Below are experts of layer 2 (counted from 0) of a mixture-of-experts language model. Rows are named router (the router's row for the expert), gate (a neuron's input weights, with its number), up (a neuron's input weights, with its number) and show model dimensions 320-383. Each number is 500 + 40 x the weight over its row's rms, rounded and kept within 0 to 999. Numbers have three digits each.
Before each expert's rows: a language model's description of what the expert responds to. This comes from a sample of Wikipedia text that the model never trained on.

# expert 27
It responds to: Pieces and words inside proper names of places, clubs, events and species, such as River, Cup, Green, Racing, Schweinfurt.
router:504516520533541528431467563426438508554518486531464504427504488463473468472483491512507488494508510478503490438457527469533421523406468580530550467560528518544482542480561477526483569392515531
gate0:574527513519422410516466506471521543533458503522553510531516495501467501455492459555520549469493455523491501550466574477496494532487505530553489443491506478522453514503606448516521447473465611
up0:485522569483546495531457496542510530488498533498520502473516525470479563507458468470478550490476513429567484475493511476472470514475543482445480472503508470532532487610523496523470481548466492
gate1:522511518495473502456459500486495542509469510544519510538495536497495493490530544547537493475443438414474493534509474458486528455500501511460462540488488503488489489525495511501420475493619495
up1:474513489421551512448429520457449521549455488517514533446463505505493494508501562446475527525483523426479462472463529517420463481519500458446484478500469592585447526458488561456519466459467520
gate2:523511483475530588500491517475549472492508508449492518427487467486541464480582528514517499552504519457532490508494536464342500502458543492512499526438518470502476493548503535468556513351549578
up2:479542518475607538494461508505450480534485522464425481507479497552493549526514539489512517458549476544489495546498454508464498512453461485497579559483535473493560518517460489471461541531429506
gate3:487412451517475461465433503473451432452469510481496453554494467522484512426499501533465433451497427479462535488504498558512474507466537401449439464578602507491475460479467539502497500492513559
up3:482391478477477487512511538496544550471496519508546478508605426513496539448558479489472509436544525532497515506462508523506512523507458547432444465527560501546431496548445467512446484438577586
gate4:466536436518480481434467484470427522542502597462479445551510482549513495538499472462511494495509554499514593527501460517538489493484603502510495498468495594535518495513577505540441515536465444
up4:519522488471486484500479447544548498559540537535521549496557529503456494533501483485534489465510474516521489467484494435548439513458503511476558541451465511506507485416432532549518477496470491
gate5:539496475493485496498532495482453541518489436510465522543578561556541411464515521575525533485482482588544587568552577484484558511547606505541455516502517516469487447533519486540484449488439464
up5:547525558441437497540502527524478482427563440588463494472540478449541531530432463527484506509486507472555528526530541473506549493513502489457508499510488456418514443480476471497550497525448487
gate6:518440474456503497594558468494474494529456475456456551514392533451474479433480446444518551490529535502546472541526504498497561545427486454484483492497595513513557517476431589479471513492498478
up6:511496416472524449527493574535533456505551512500556455437457546517515490509435532456483510550481549468532534550467537440438495564441466536490501495427461520517488507523527517442510511537499564

# expert 62
It responds to: Pipes opening table rows and separator lines, plus name pieces and sports words in tables, e.g. Championship, Final, vs.
router:488495572464514496510470502537549425557469460528525525489488492465431483530447504500477526508493474404510522461455488598493416428372532552538499455531534522509457523518541495516513496578501524
gate0:502471562535465533544539560465497392413569509500488526551546401481544429526530482470528455508493446502459525509505468506473504431507468513448507506451460462511499545490415538492473490546544518
up0:501467507448524531510493496395502417551484480507575493488546434513496472447526497512542502458547496411514477531510501488517553566536499500495555524486548553511523510527531523518563500548523497
gate1:528511586462534492505504536516427501453530521521538503463471494419533490480456502507489534469541479433533461540475591555480502552574554549545531546507476518503526466560538510496525527482512451
up1:482523463462551601520465515543520535482532545464541454508599530483503455490406484567473502568514525402505471494426462468547506479501471525507565540539540555505423500551474490485568508468515494
gate2:527539499450463522493421416479508456494508454539493500510601574498554513505459511540506464492501504455449442455533547563479522539463501538470515470468481507467496534450512503478403452498461578
up2:505522557421492475517482485518511506525401521476510564510532511545521518525510520514473471502518557522530425470473545501492489495513466544455498508497470577493547488497526549498477468468435546
gate3:503500611412458544535542442497472461516561480542451473512503383493513512470514464510497480495507502526489466520505475518468469500448545521493509455513544471479523487500552439498566488487510561
up3:454464532509439501451551445535512443517507533420479472530446439485553482472494520564541475406498545436467530491493489536469450523459540476519518483455544431521523492501431493480478508473526538
gate4:484454443518583578556496478455515524492503611450403558566450487519501496490484464484548535484506449533478507484492465522469519465519520566485496521542479534452499559510555502462513576544521495
up4:483549582497471470446502497573491485549402470470488518485509509446500442545497558497444519485462490492480573514475474455549550513501478544486490566431471506565540454471464523536406444524485423
gate5:478497450481505529527503545497582490515608491437540553496511504466518492456458550443422481452500571394509505531464491488433519485440453457414498459479494512482542529475533555507419513531513483
up5:514500487557490549535558503453501486517514514455515482479491436532533508487471490507514429521513555473458557451492434521483468454511550502486513489527604455520524553440564524528571493530452452
gate6:552631443477469469514415538553445550473527513564505496549525531505484513487519455515478492448574445490443478436492498530445487402507462489521458452455510579505481436468489563490461521449516516
up6:501466459496491556469451581495515538477514458524577473581484526523452482523431500560562487506610526468533554513537577496514468480568480524514510465496504528512552490487489538530494504468466489

# expert 48
It responds to: Second half of years after 18/19/20, as in 1979 or 1878 in birth dates, plus two-digit numbers like 25, 30.
router:446472559537539551516523464534458486570499474536497519494491482461489475527451419436475565455558524532485494490485474511494447542542495539565542409481526461528497543455510521527475444536542486
gate0:523480435569599479485496511503452479522538594478540427408537473490486475501421477448523577505501517499390529535488469556509514461528476493464447532453507528484521527528504482554464606541501490
up0:516506453400529421477467540453488454515480505526598515470533521510498498516505481467495581453478444493499471539511467523508509514468457506522435544519601523569480521487492520536466505506500419
gate1:536532442515544547455454475477528494555489526494570467528470449527432454531509540405460468441440565468570518541569503496532429546497570601563544570556487548603505512581490554512518492513510464
up1:616592474440465535514469472485499481503518489483479562465470513523478443439536535541507495515531539509504559480542524531502554534447526514499462468471512507440513424479465564432508473448505545
gate2:455452470568447434484529467468574548522536470506521533499481518480533516520526487482580495475472517470585522514477555602471494570472470393496449562474494503479503526474493488512508489495518457
up2:568431501515487481429492518446541538439561481492505478461488506500483445589501509557597481514449470518497500502500472566494495525521536477511504571511476498505453539550419510450510489446450611
gate3:564461476552424479491449495498471488499551410511503464500468456492537507456534455466463458387499506591563508478539458478562443511504501491491450501474478495428546477570481489522483472480514515
up3:484464487438508521491447515438521439530536515553509491484448566476512485513526514479456530447463494526484490523491566516473501518537495535453510466468440445459445530539553448545461540462500512
gate4:502522532525505462489506488480471381525536495503501476458546505454432540555521533506520480451488518576500462546502516565488474515455413508542537514491526475534501440477539501453531496556497450
up4:452449453498499488488561510431633439495462570513457492534479493458499545429456523512511528479409533497507487526448485460512493538452532450587459479573586474525513524566530475510489500503464499
gate5:472461496542483518550502488426469560490543458453486467517518496522506412535481432480500492524540501460459548471528547417528508530524478525443529458539517523463474518546488522478508453551488552
up5:580555523457502477556564497552481419505519452542464519522518551434480500512534535505557548450530494461405468471520455423474566461455494516503468466478544554536540479529522491481556560457535454
gate6:452492509551394543481500543521493478445467497494526485524518475370535496476501500472472427474515465522507486562464525541480522517508442471507484456502471420524503453510480371492462490533498521
up6:558496468534591459482470484443505472460456502490486484461521491466540519511502512592499434546471573493432465485515488463477518541498521445535451456536452528486490464496458565486480521540461458

# expert 14
It responds to: Wiki heading markers (==, ===) and their first words, infobox field values, and sentence-initial The, It, This, often in species articles.
router:418496432502462490466514532528453513453454491489477495512560487432468525511488474547536491501520560555508479539454508514494551557485495564602530524501549545510453449531509451499479593523461456
gate0:533537482525560563483502546536561507450501542450530495540490535442486519483568504475503482511477498428519477463506446547474471545377547484521438410433518533470591523477506484502522506476465499
up0:523523519481467529519523460551547543457523538534578545464504483543532518446445503572475547503489529495476494511499495460457508522459495538414530505496460540515491502491518501549444455414485503
gate1:564490510507486454483553500435493487494494456525437520431554503444551528605485459517467452457476555473430537481494496495539509560479552600552518467469498533505488439515467468526553528489549479
up1:508485496457466405465500518472512513477534500515404469470497522505488483462529490426569555556519533548428482441496554489482498611589536513462564519478450580503516446502472477470436443493458471
gate2:403481459515374551552495474473459459512498463507511531532504458465429477575470549486501561550531530533450474581458458537589493556423501543467529477485516586459527488446447442468525490481415499
up2:398509526541527551517549465509568486461553459482533543567514520475507506509577537438420500491522492546414575487525456457513506585515441445567464469485456501512517522511526482502413476519464493
gate3:501518489542542524462497479483493560508552472564458551515557517422504528562513504537544557517479548466498480475530496470487460519450413463537507440442468547474577472461475488490489545466568571
up3:447529515511507469467473522469484494531561477531509530542574535413471516510527540519540543473440484455507526428478521439479501535515426539486506465459474487478643442511449535499478496503500522
gate4:541463556505518514478449452463516438458546516433460540524575488560512483486473480458497506513453520538490459516511511544475515504506501466505521544572482488491587513562458505450472431480513563
up4:471485554477466501506499520533462476508483488498432525395477430538457501510550473539490503503528437433527446468486537510486463523505528471426444464508476507537535562511504439563530502510505497
gate5:438483459451523457463439502564427490480462516539419484510495508476498455560456467474546483513474477455489504501509466553475526421409585434461514421469563592505417556519469624534578516502515515
up5:492523491439546458451494442432403503534482389520492486456445515479426506533561524462464494459544481564524512536511519487509487548530506541551571475465555439533511541479508498502505514534552504
gate6:437494526557433460442498521535523485509508487547494546457503445494514584475578427577475495474499482498499463468490482511544459543552509533523494471476524491555453510538471469476542481456444490
up6:501532465547549535495593518447523482514441503553469481536564463493483483477484544471533431571526548426459579490541519474500432549484472516440557476503436527537505489497463542569492528519551518

# expert 42
It responds to: Line breaks, dashes, colons and equals signs structuring infobox and taxonomy lists, such as - Class: Insecta, coordinates, headings.
router:477497446522496472530500505503529473443458462529500474514549451412492542554516499537485512507614572460486502580507520445524481537463486512531514537493534534500457500516525454450503490500496427
gate0:534493445423547557537488525494470561489461525499529556512527487500577508455461494446488479504473575425474522549503528472523455520490476491501467543500487559458504467510531505485475448520525495
up0:509498409434521507539466505484456541422400515502522464483534487424570507486573556463524549489539472530540538433508534469495480556448471523459452578529463438512531509527512557526507417483512471
gate1:531490465491538489485478524512493430492458437572493437531541528515439512464525490458463518537453529491519532511475544537532515490549532497433522485495494501439495513454557400445474438489495410
up1:518468454463546486552482578463510500535582419538571525510475486527536512501542450491465452546496500597478515527457490570591509499583541456485520525514501481524575541474502543536548456482474524
gate2:568463530435540421534486502500518557492514539443503541483450502451483427448516539504426554486490583512537525530577529571468513441509466500472502422452519518435515535464504428520575572458493550
up2:519452530536507585457426503447466500543476549459514461501476483522515458538448469534487491455495419531482463457503441467458431504468469603553512519523444454555543455440483514496466460505494509
gate3:555526552529449494419439507498466496510479585559519494520443482423510520465535468490546514539467502518547525453520489464597435534460438509440520521520551474473450513533513442509543475516534514
up3:492542503520492545431427485499512529542502451513444478564417476482487522534475624519520533586517513535535470515502530476601452519441488521559487554520474452466514490566520458464546488481512561
gate4:485431436530491529471493492498599484452486474521513487460567488496453581497539517470464493515533529484550454404453569466470386529465468468490474596483505576534496528453448585437451525490475559
up4:482454509478503489499509425500541473404520485505424475455523524479478520509475460525495483505502536492433531495460509440481504505488481489527494503474506558522460508494428443480465443508467476
gate5:430489544471537560601477443482523536462545534534486445537492465479531531440508536518523514531544507498510560419518509432501570448445566462490528495381483533512472557511467491538525465450470491
up5:506506497542518501512482468416475580536476419438506434511489442598476497487491500540537356519540502476548533549430516513405497527478521458507539537463524565440476510517555490512505543458513483
gate6:549516492485452514456490474517478444535454523451506538453493476446488478516504527459503487478563556441506429602510556578518559534436501477452554474571507422451520505523432495554488507468549448
up6:520458476505535530526487502545474503509471497485443533528553455502512503462475455535542523566521477458480546519539475525452522455529445549469523465435460374531446475474548501522480456516500497

# expert 35
It responds to: Periods, commas, and, was, is that end or join clauses, and sentence-starting He or It after a period.
router:481486531466499483478534485502488526483496447472524468509452489474564482484443525461455474443407513402475482624540468481508506503514485510453477465487535542525494523565460464460501485533598517
gate0:539478429464488501480542457544478596463513488458630489462495453568473573449502538479559484525565453543481486501507480518437501521529494488439478398547528499536484470549467538427500493485499465
up0:501509474507541531468451596431542416524438523494432502487498477488585497510592487616414510536485569501488563471549541441492450445529489562515484469521446481402507469539534492481501521482498517
gate1:481484552506463457506508550547508537545484512468481427434519536488519544492444525477477494530497460498522445516506527501497507603496467431490418525548491489534428568534544457458510463580526512
up1:532479524530586526540483454436533520432493543526483516492445462481477499517553487547541464515523483515518511466473472483474559535473554526473551484528516526501544515536454424585559565450502508
gate2:530494495484545507501503485514443459447512503406519467508469482569475584466496452454526477566532539491529545510514442486489448492486469553535513523524440585528430498499496532529506456483479509
up2:524468507501435533499486531440487442469518514492449489505549556490452472459534461500488423495542536487450485494392585479531469575536464486581533541557475516466541504551540516493501562528496496
gate3:505458499476516571522465496516474482504469494438486594570487482510477469505496498527508466438504446484518530448487544503527495512415518468491568499459448526539546511477464504536523442481456534
up3:540496483447551561487507485504450504507420459546483567504591440477535510482491470463456497512545510520530512503456524474506506516528502543459538473557472448405533479541435416458456435465499450
gate4:495496548579495506490511490479498435477526479535485456479513468546543497522510532473447492514466533519480453522525537558507451461458449479478503586475520445504498571499510401492480452487436536
up4:487518545464476550511504515488543499554438556460493498508513514464521489481481455502531527454500531565446453567550497473528537497523511442481473551545503491488510517463475488480506521538462540
gate5:591523478534510489583490516597450487505487491532516499487487477521502440551468481454517493485479479505550556554493520410454580537477481486454545499455550483475471512527482552497518466565478510
up5:523482435530507474520521520508493538522437512499501450487517528500490507543470521457550474483511472509462448547502534492497461564534522432456459521439459511502469506489573527533516524557507474
gate6:548551517548366540507441511451524467459480509584481515484515514618515495479458481471451475517510524501477534453448563520522493534531557560493514494513482666461527495487491454544517497466495478
up6:470527458528519450548529468457532455523537492525483445508484533540496550477457519465525544517498478505456510452533503547501509552456504483464530431517457437465459453504540466553488478485482466

# expert 50
It responds to: Two-digit number pieces, mostly the ending of years after 19 or 20 in career spans and lists, e.g. 2022–2023, 1991.
router:533486589518528528506471518505515468608477466529526530496464521528518529551503498451460539484496529472448527522517477564522485460444505478531513499474461504539487564509604479475537472436488482
gate0:564529541469479594484437568537472545532581488485504542478490536509532478554465455469536523538519579512496511446480500511512578521461512475465483516509469499553520538524459516480473454422468536
up0:531509537534486482472456511501559526404477485494543485469483476524505574493508510509500487563547437542493506463494459563449463508488521517530464491421419465584445519595523584474472467487461441
gate1:531447530542439524400502560506602510462503499410528454432553603478500580471490569499562519539582452519475515408453481499440496519451516486558532455574504503457468454488410554539504467504468510
up1:476471494543522549458495559504548477487527514521557513473494545510449504510427592492493562516620528416489551462466505549501446501423506505554479531520517483488535496526506551508464502457494516
gate2:516489530492555489524396443415492574554453512508398466499444482490624454475523519510524535566564499542442492513484460540492478472485495499458530507508559536509436489521503538463539472510444524
up2:457455467465455545477495514581470463476513542489517513511505554557458547518412533472458505437493485486548538531487539449482499449499578485511503525489556479484564511467507504460449481506499543
gate3:478463478553520597536503524430482430566474615512518427506530471507494450505455528460488419474500455433494532508532511504580542438518545501533437545588495492496472461375501418516457480461550464
up3:462469575403516454429524490473492541540536463476481519528506500503522536495548520577428506524499554536500474510477485480400499610415482532437520548510515510492495494523527562486466496478534509
gate4:506458511418457486450497493498523542443485503448530475514497501545516594433555494493458540549430519490469490460527469481482459525554486436518493491496477432532506522467524557493490597515534546
up4:487537462459561533459549518425537445447527506490550465461528485508490529527485466490517469520490474495533524488511492522531529581485461419494415529434534551482461498443484429518456572553520461
gate5:502516497501502542522556553543530502456530573511563459488539475477501508460478518485535527543506541424510488448528478535535455560495552477416468471498474502565517486475446500475519494497532471
up5:494503531434512568448506469530464493473507519497457486487452479573568468433530468561522478485503510591451531510514506496538581573484521525437452474528508499529485500538483504456482501517502457
gate6:466522472389474544482472482528459507510468466502457465468479490498462428513522530521502426450537479518550513459522448530516427428462569507457484505502481479507437505454466525423519511489479550
up6:463449515522510487514468542487574456478544498472561507505494501468527506550527469496521518491447527554595447460463528491432486509507481477554544514465490477505533500609538469432517505451497494

# expert 12
It responds to: Number pieces in score lines, stats tables, track times and measurements, such as 1–3, 4:44, 1+3⁄8.
router:488484570517578491491490479509432541489498415502480489420443564473509497500552443417484454494483499488486487577466510488534450501487462529475505497447486538564487579403543460511528540497514512
gate0:500482482516530572512472489494478477642407462581446539514542444519440452476511453473530513461501534544537502481527535548445516517501543463442429447557442545439495470500443454483470487510509459
up0:498450501535504481421482461505437501575480534513445487490462451544470462516517496487536595487541532583513533543451560429499476550486467538418454495442452447470514522494606554512518467525477463
gate1:564482461507581524477511472443465503518487522595539516434506517482506453518526478529551528451539520512507424470522506474453480528538493507524478580515486443589455477516412530565467550532481452
up1:511472555456418520448518537468516470567528604557547451420551575493551480484458517471576526519543473446486439512508512469497545476493469467504501555615491432443490504479489508492515466559507419
gate2:565532500463480501495440478498466467545525534501483504475503419443554533493493454593408503442546414465443510493559429547515533482496486529470590485466473533566452537591548537514519508489447499
up2:543491509500481461507497521442464542526567483513468426512535519529509488482499462541436515469476452465454557480469437589501505477437577471528572587571497582535503582524527470451483476463463498
gate3:466512477578488462448544508521537532527455532549510553503428500509439463470428579407439555461436490487489485465520528442564535492464592484441498449476552594538492455491524514508512486526404516
up3:495455505517456527462493500595549521538485566537516501503578477472560526516531537528490424535522485493563470426473483445590476532468455401570527465510577466553469553473527498449508556436453505
gate4:502491542476578512479520462507429497483520553556455514472502475466572505515545466452472533488498462546551481472493544479481548439581522547547569543570487477543483485474484472475531499479404615
up4:468491548529483508535490504562522530454455508426556509553541486484480486516467499525473488533550478476444473431562521495587454474433477544499471509539495569431516518471504454444483475504503510
gate5:478507498516561495419608503488462471505581509542526470464471507494526573500510464490525484547504522586452443505513513502494498490484479475559498514479519476542532530488570549486478497446526528
up5:504472582512450481536455489420523572506495431489445534463443485563459483515575536548486484403498467506540459564467501490492432505507514548467552455472515485453506488539439492415487485480515526
gate6:616519484433448498543461550555528464590451396532501488450517455566560456523492451500495539542475554540505487484416441465476532583494494474475523524504411492522463495448498519541524513566477486
up6:553521564526475451453505474474449486515451468540503483512576518510537529505546456484503593560482472568493493472482490495421522490531488464459539560587479504524447477523460468546549463528493513

# expert 9
It responds to: Colons after field labels in taxonomy and infobox lists, such as Clade:, Order:, Genre:, plus coordinate symbols like °N and ″N.
router:503451371439524472514532520524512446460433480535500525561555531472499534483422468529475469495564493511454484561499496519507523560477511566561498530482516528566496486537498473570503567535503482
gate0:473545500444515512513458529455554397505494494491518532478504484450595482479495478442492469403486491522458517523466537492531498533487482471449472446470582444485453506492435511470520519501524497
up0:486533513443470523517481409472455449466550495405527515506501472541500516497513516453461560488567533556503531484475538529470559519573469540502567465492524438455478439499558462493540474498532439
gate1:503502479474564493556530571476455487475549501591524483574551519441469520579466536488585451497495521443498483521490531512525476480443540499520452461491503592428507554513499503583536526534516433
up1:524517457448589499506559451559530485549487493486444478452407500491535540491488492441478480422423483459527562508444450521507509500550518446485482559517443478480531514537470543437523546468539425
gate2:497461477520547498510514477537511521481476492545506457486472416470479426456482500544500435515469598454493515487499468486488510483531466410494481494504570495500512479520514533480496430408474464
up2:514458523494511530483463545514445515517499533469504447529530510523473496558472488489482528512484541462565478455407468500497505478485500467528466456505458489510465506495500475534501522477524519
gate3:536408498460423508452496533506532573511535468502484572509497542489513506445473454454544470502532472494541529528436539505461509550541497530443546470486448533457469488464490494501460537482474441
up3:576513464502456513544486440528502557554522526455423491534499492541474502504517555502416463503570467473440453557512532484463503522520514604491599540508500517520462475443512539550514501465517498
gate4:531575452502516501532567529442548460572505468504539441528487552562564475541536459437508529466452559499577441463539462421474499539498519513487531516497440468609459546554546559484464512453524485
up4:475503531527543570506438488532497542496557564497540570504475430549437458504412486469488477537515503523497553502455518525510507532546464556521544526368490501487480491497517477450518430515575434
gate5:432502463478486449478518579439499570393482533514495475571481532504636498485547462563489442523554542498554465511501510535458523527537526561543505547510503496450530454576506586505488494585501503
up5:476491554544467508556544480483549561503465444556490519487489471424431490525494497492489515594476491476479554489471542456489475454565573479522474516412552474519446485457427505444523433531511521
gate6:487505466488483489482507503414437538499476463496534467528528457541551484426465494463468484498552469544496446519505520491482449473522445504537521475513491543511561513476477445508520576575447501
up6:427417543481495523497491495474451523508557571502421519508551479448470511575474582411521525501443515529535552473505449562485443491507464425526472480489537439478561541508518468514491435504510505

# expert 32
It responds to: Separators inside text and tables: table cell pipes between numbers, commas, opening parentheses before dates or native-script names, colons.
router:523476515441536472487508438463442478511536488584441554535494547490435451487529521557538504536552486439506453502546486463533476435438481515537500503502447536536476525519498512453428484463454501
gate0:437498440504493454489527490490502436552438531481560459451527501487474505480467520482512496503464472556483496452513473451482445495479551493494513484505509565530563529433443523517486496507560411
up0:436504467491532514503534550477437530448483517528511569529479499499492507519430479502486514514516537482560508489495541450531463440523511493490520490545537446492504480500558544438483473492474515
gate1:486506548541518430525526501514450528580553489538488523577488449501473530469488447512509529526484553524481567475499514472499511557432445494439503443467457492600565468467505540465531467481537481
up1:471439500596444527509489494514482559497523462557484473580518475581574485501500479486523447529518564504426492502518563540492528481407507458452486499470473545529497436471549476465521437537403499
gate2:558519540533474541499531518482416478565477441500488489538501470538458488519553470495527488519499539499480447476487449478531520572505545543527515482472475505592545542536501509501486440535459544
up2:530476381507498416538457521534509487524500473548472447442464519588525518446435486450494479498434510462461509471447497498475525470537503540543506484446499363474538523469409501521548474448508545
gate3:457485534509480527546523532527487515529498445498488522536482503567460500506480416489509524551537504492503548462498534448526462493515429509550493605504519460601448419505555492520448514532521448
up3:501566555501522528512450542520492504538557448537533484578475504531546542460534534454499474432517443482430551500554474523481564472515503500454497533430515406483475489536526523526450508480515488
gate4:449500411503531568531514431527468500489532505540450497475452500477506438507455438528485485514435428438481474539538465393500446467550597577518471499576471530479508464493510506528465541499474449
up4:458499530492532494520520447455437602538486410538498526476476484504499426461514520384469536520502448436467545437498525451561492454464482541461409449523482488483479525510444489478514528538516485
gate5:428537525508525571491514487511495438503527506476462412487550472495541461456516481450517525522534458485493422567542469433482546508426575541528461481587499497504562504472522457591604491498495472
up5:499530499460476520500483484464521497452491569496495560467473598527488527534482483521451484459403536465566456549543517481548513505572502484457520528497547535462460457542472461419464499427535453
gate6:509486527502484429562474484406539542480486507576569496440493498411462457519498436497525445515501459442463478439538476532440435438464525498562481529566455462537515434557505505472513492429436513
up6:498558496529540555474534490520461547491492512497482500475470499428512485468477482514516540488487485490574525532514477585433449495436510444434526481619441481548517458470465504459554460491490519

# expert 1
It responds to: Colons, semicolons, closing parentheses, table pipes and line breaks ending fields in lists, infoboxes and tables, plus linking and, is, was.
router:498548507562537547520478551497487426484508484533551477448520529480577511460450472455510520513623517477470443501453536520534527547521487532600449463476535505475467520522435488534580484544535569
gate0:491551475551530546451454484513491454583487495471555472539564434508460498501417434513441461478489461552516478493510494510493485528512569469489534528509427508474528489509519468456491444566462460
up0:516475525495508536479436483546559431481517538527518436494513465490489524489461419623516529475511507536495441514480440502559440509466470436518556516567497527499548514483473466494505480497495523
gate1:473525530529518564546459489499524522504472474484499475514492513494458507398519465469516526517457481524486546475483481500542550513470522546493490466543492469511519470498437522515513520550592488
up1:548500469515534451475496500487570440509526532502499542464470480520439532465483515461526497496491459428551450500434564479472508481517498466509420499457459563398458479536510553526468524503576519
gate2:515496509508484544523466602561492553537518486478456494563440481487555517508513450558563575504492456533495467485525508505507550496448468493489486534472512489446532495493439398554513489477523486
up2:498567452498550497470495526483558493481562529443445491557457490465506440534508469491527545466539465515523441500431468543473508560530510510494516458506458481460505439501497474448568478493496443
gate3:508467462475456572486586536508584511508495468507476481432519513482512558518476513494565439466491437400429511559504564529441537522499542510511510495488522534467460450512488470488554434472505576
up3:486514521477428463515492446498580517519585466531415443516529517543522462485495457464489570507490459475470426533580504475463546472491531417433505477464486508528471507468490513513476408461464450
gate4:565477515479383470535493482467458487572486525548470471516522588498498449503456500515472514539519488544490538486508501496467584493494461514490470516542508454456471510443498482505533539467484461
up4:460506515499507441433503550479502500528533488569561497521511443418501496513497484494461531474477513448520495551487468453445465513523510469515448482509458472438486421485533564411489510535541480
gate5:528518477516561584468520460488503542534547480566464499511583507499512490519502450524449532489507517516500592484466481476515451518434475495486468466513536431574489530491507521536554561510483594
up5:547546466528444563487542540476451516478452516513417484473491495515472535524532419522460525448516505472447477538511470523482490507493517386511481484546504541551488495494454571596515545521533569
gate6:459470489539565498509511426512559496516513503515463410445470545554450554482530504485502531522437478501490509522520501481554431486545469538491520479457557460485465566484482516438447449481528413
up6:508495490490511460511461539463457475535509418555504507482507487545540518455496504486538428569488522559462505498459526454513548509458507613547545535508472489429549423544531501531489427565491511

# expert 55
It responds to: Pipe symbols opening table rows after line breaks, list hyphens, line breaks after field values, and prepositions to, of, on.
router:464434490471403506511478538537463510496534540559511461516502557444365495556517523418468504536553518512503517477500525492502443515528474553563455511497511547480541467497531474512552460552477451
gate0:501480489522521522571450524522510550604526511460465512447411517509405491462460508483505502501438446547469469520527500551477547520490457501548572525492453507606487482570541530530540510501455554
up0:510475469502440463452492485558538497516459424531478453452535563550486483545486421500526500501457489503423517471557487492509538551503485467523467521493527557538466490494533481465483432500495537
gate1:524492519541473449521491529481546513532500517531435509558446525462518472498507510584475453530569507527471486522507508482577522432501485581494565442444440527485543478526503503596423503408515560
up1:475439537466472496419424475554525503407530529588526499444495470502503526504463491511476594488461463453467526432530502530418540514452509419453465479443431499572503471449525503469487537472501500
gate2:477550480489423487500504566468519432539488477479475458582507479514475579406491512527507524451489507523555485488462533535506540493483523490472496511478540460515503456550456482503568469487463504
up2:481464441547489589492551509524536545434449517537561495482465552488492456493506501498535490472482528522473498458498510546481480491574481503547517502492509540559412493530517476545473493513485446
gate3:443466402512491496518511494546514479449642492537484535432476604538515477480498524483475497434523497505569504549452556494472458469486484525493510496440524493506469491521501512498427559455503505
up3:479601470491481519508503497432459461573465498442510477530489493486490521544528486507532483473482491491423530592543475510554435543450498483502493581492527505462542524436481473484519512498480530
gate4:464507510472524535536528532521471464510575579450488514493497534537534503499544547553438515463496550471492496413497473492489477460533474511539495483456438533480503588508474506499527458534436514
up4:419512492489516535486469517512507473480496495451498495507457514438546500516527502531508458424515498473530525463512495453526519414567529456455516550601491537489564516462456543508547513472468495
gate5:577405505509413444463459490494483596540499468490500443533424505498497547552506513486519540494495444556581458516497470499506538512545543488539495486508474479523562531546510466494434503506482476
up5:466509424453534504456465471501476483484526473450493502500586549475451500516518513520484522544504516541435522487446445542441477452431525502411461470547558523575465521494512544526509482469474519
gate6:484499429488449505530467555519505429493496533528538471517480546465513531531483493441565422550409477455496482483495496520421510506513491480493464499529504459584485556459472471476515538534489534
up6:527417455486536449516497574467489501443459457475488537498438498563496442539486422534566460541465541453523545520453508486491378480550475566473498489529470573471505476608542460475476477478500470

# expert 33
It responds to: Opening letters and inner chunks of rare technical or scientific words, such as drug names, species epithets and capitalized heading starts like G, P.
router:508503519469444468503518522543426580456457481476485476444482448515493536470379514471520537519492484517500510491473544506483487525576511615543527547498463502546570469597524486514419550506492423
gate0:491516512508552530477570472549584465507493492487493551523509475470469443504523495439480475453484493498461568478480492508551448576528458517494500481469511492544504534555481559556469521520511508
up0:479520566566464592507522576493387606528493498537494501498467487504465479475523463568450489480476552558476515459474497565548486489494432572479469477531478492500449556469494452531545499510538487
gate1:531536535530540499503549447516493409537531500476523510489464481525511517507468503445482534521518563481421521463484539506533522523481436477444484508515519477563463509464419463522489489537470454
up1:494550530537522492539494499513520545515505485526538492473498497517515490441499467529560486426523547511421492412508504479497501453538480542501596472435526463570536506529480502451481463477527545
gate2:496504516420538523504523561510508580483530545482464543572476497464414442450459486448497504506484469573537466490461497486506519501572588487458461491506440562508519534461502481476544499529603425
up2:494584499468598451526524545491531464489384420478526438486472464485495529532490470500502516457537478446435520532547484484483504523500512510477517500482511421522520496567439483485513468549413588
gate3:454426473514463498538509509449451576454505478539531589470452468524509422507389458426548447499503490467535536496592469511526555516518621520455516573503481522501529473521517413590530560455503468
up3:496501395547507488570460546436516503479489492483516535517520472557481422456505559461584485516501551445564556508507549458529540535452464450489514486521484567481469508575521461488501471526531507
gate4:490463528466482475473557500526382536396533486512511535532482507471447428499469442536560497497457475468604525507500582433489440499601491445524508502498530502497451465556540542512510487498486527
up4:496503492524451503563547474524511520537444489545488506457483533502550480468590570496462462510494514464607507418438520504487553487446460529422448507489481492528461561486528422471507527482494514
gate5:484566534545445472473475439449435527452453536467510502504527493464567520548537445534522477526483459496480478498451579454416498531568509471440498462523525587513523512477483552542474584536500459
up5:569548442463557512482508487501493550461573575514511501528485451533478548496479479530515602458473476505498462481414514473506460574517492506464526466452507459470431522471568453487548486519510542
gate6:458538493388551525461468519524523485476483497542534586511481425447536569478430537462518408492503495519487448480521524542532485459511539592537462520516562516499473509543470463462527493458435561
up6:482448530472463494506507476438456431440515517567464512454591551526487476542466487556536505522536485469446493517489491505534497531556389463486521460476514533518460471526445483460472541539459487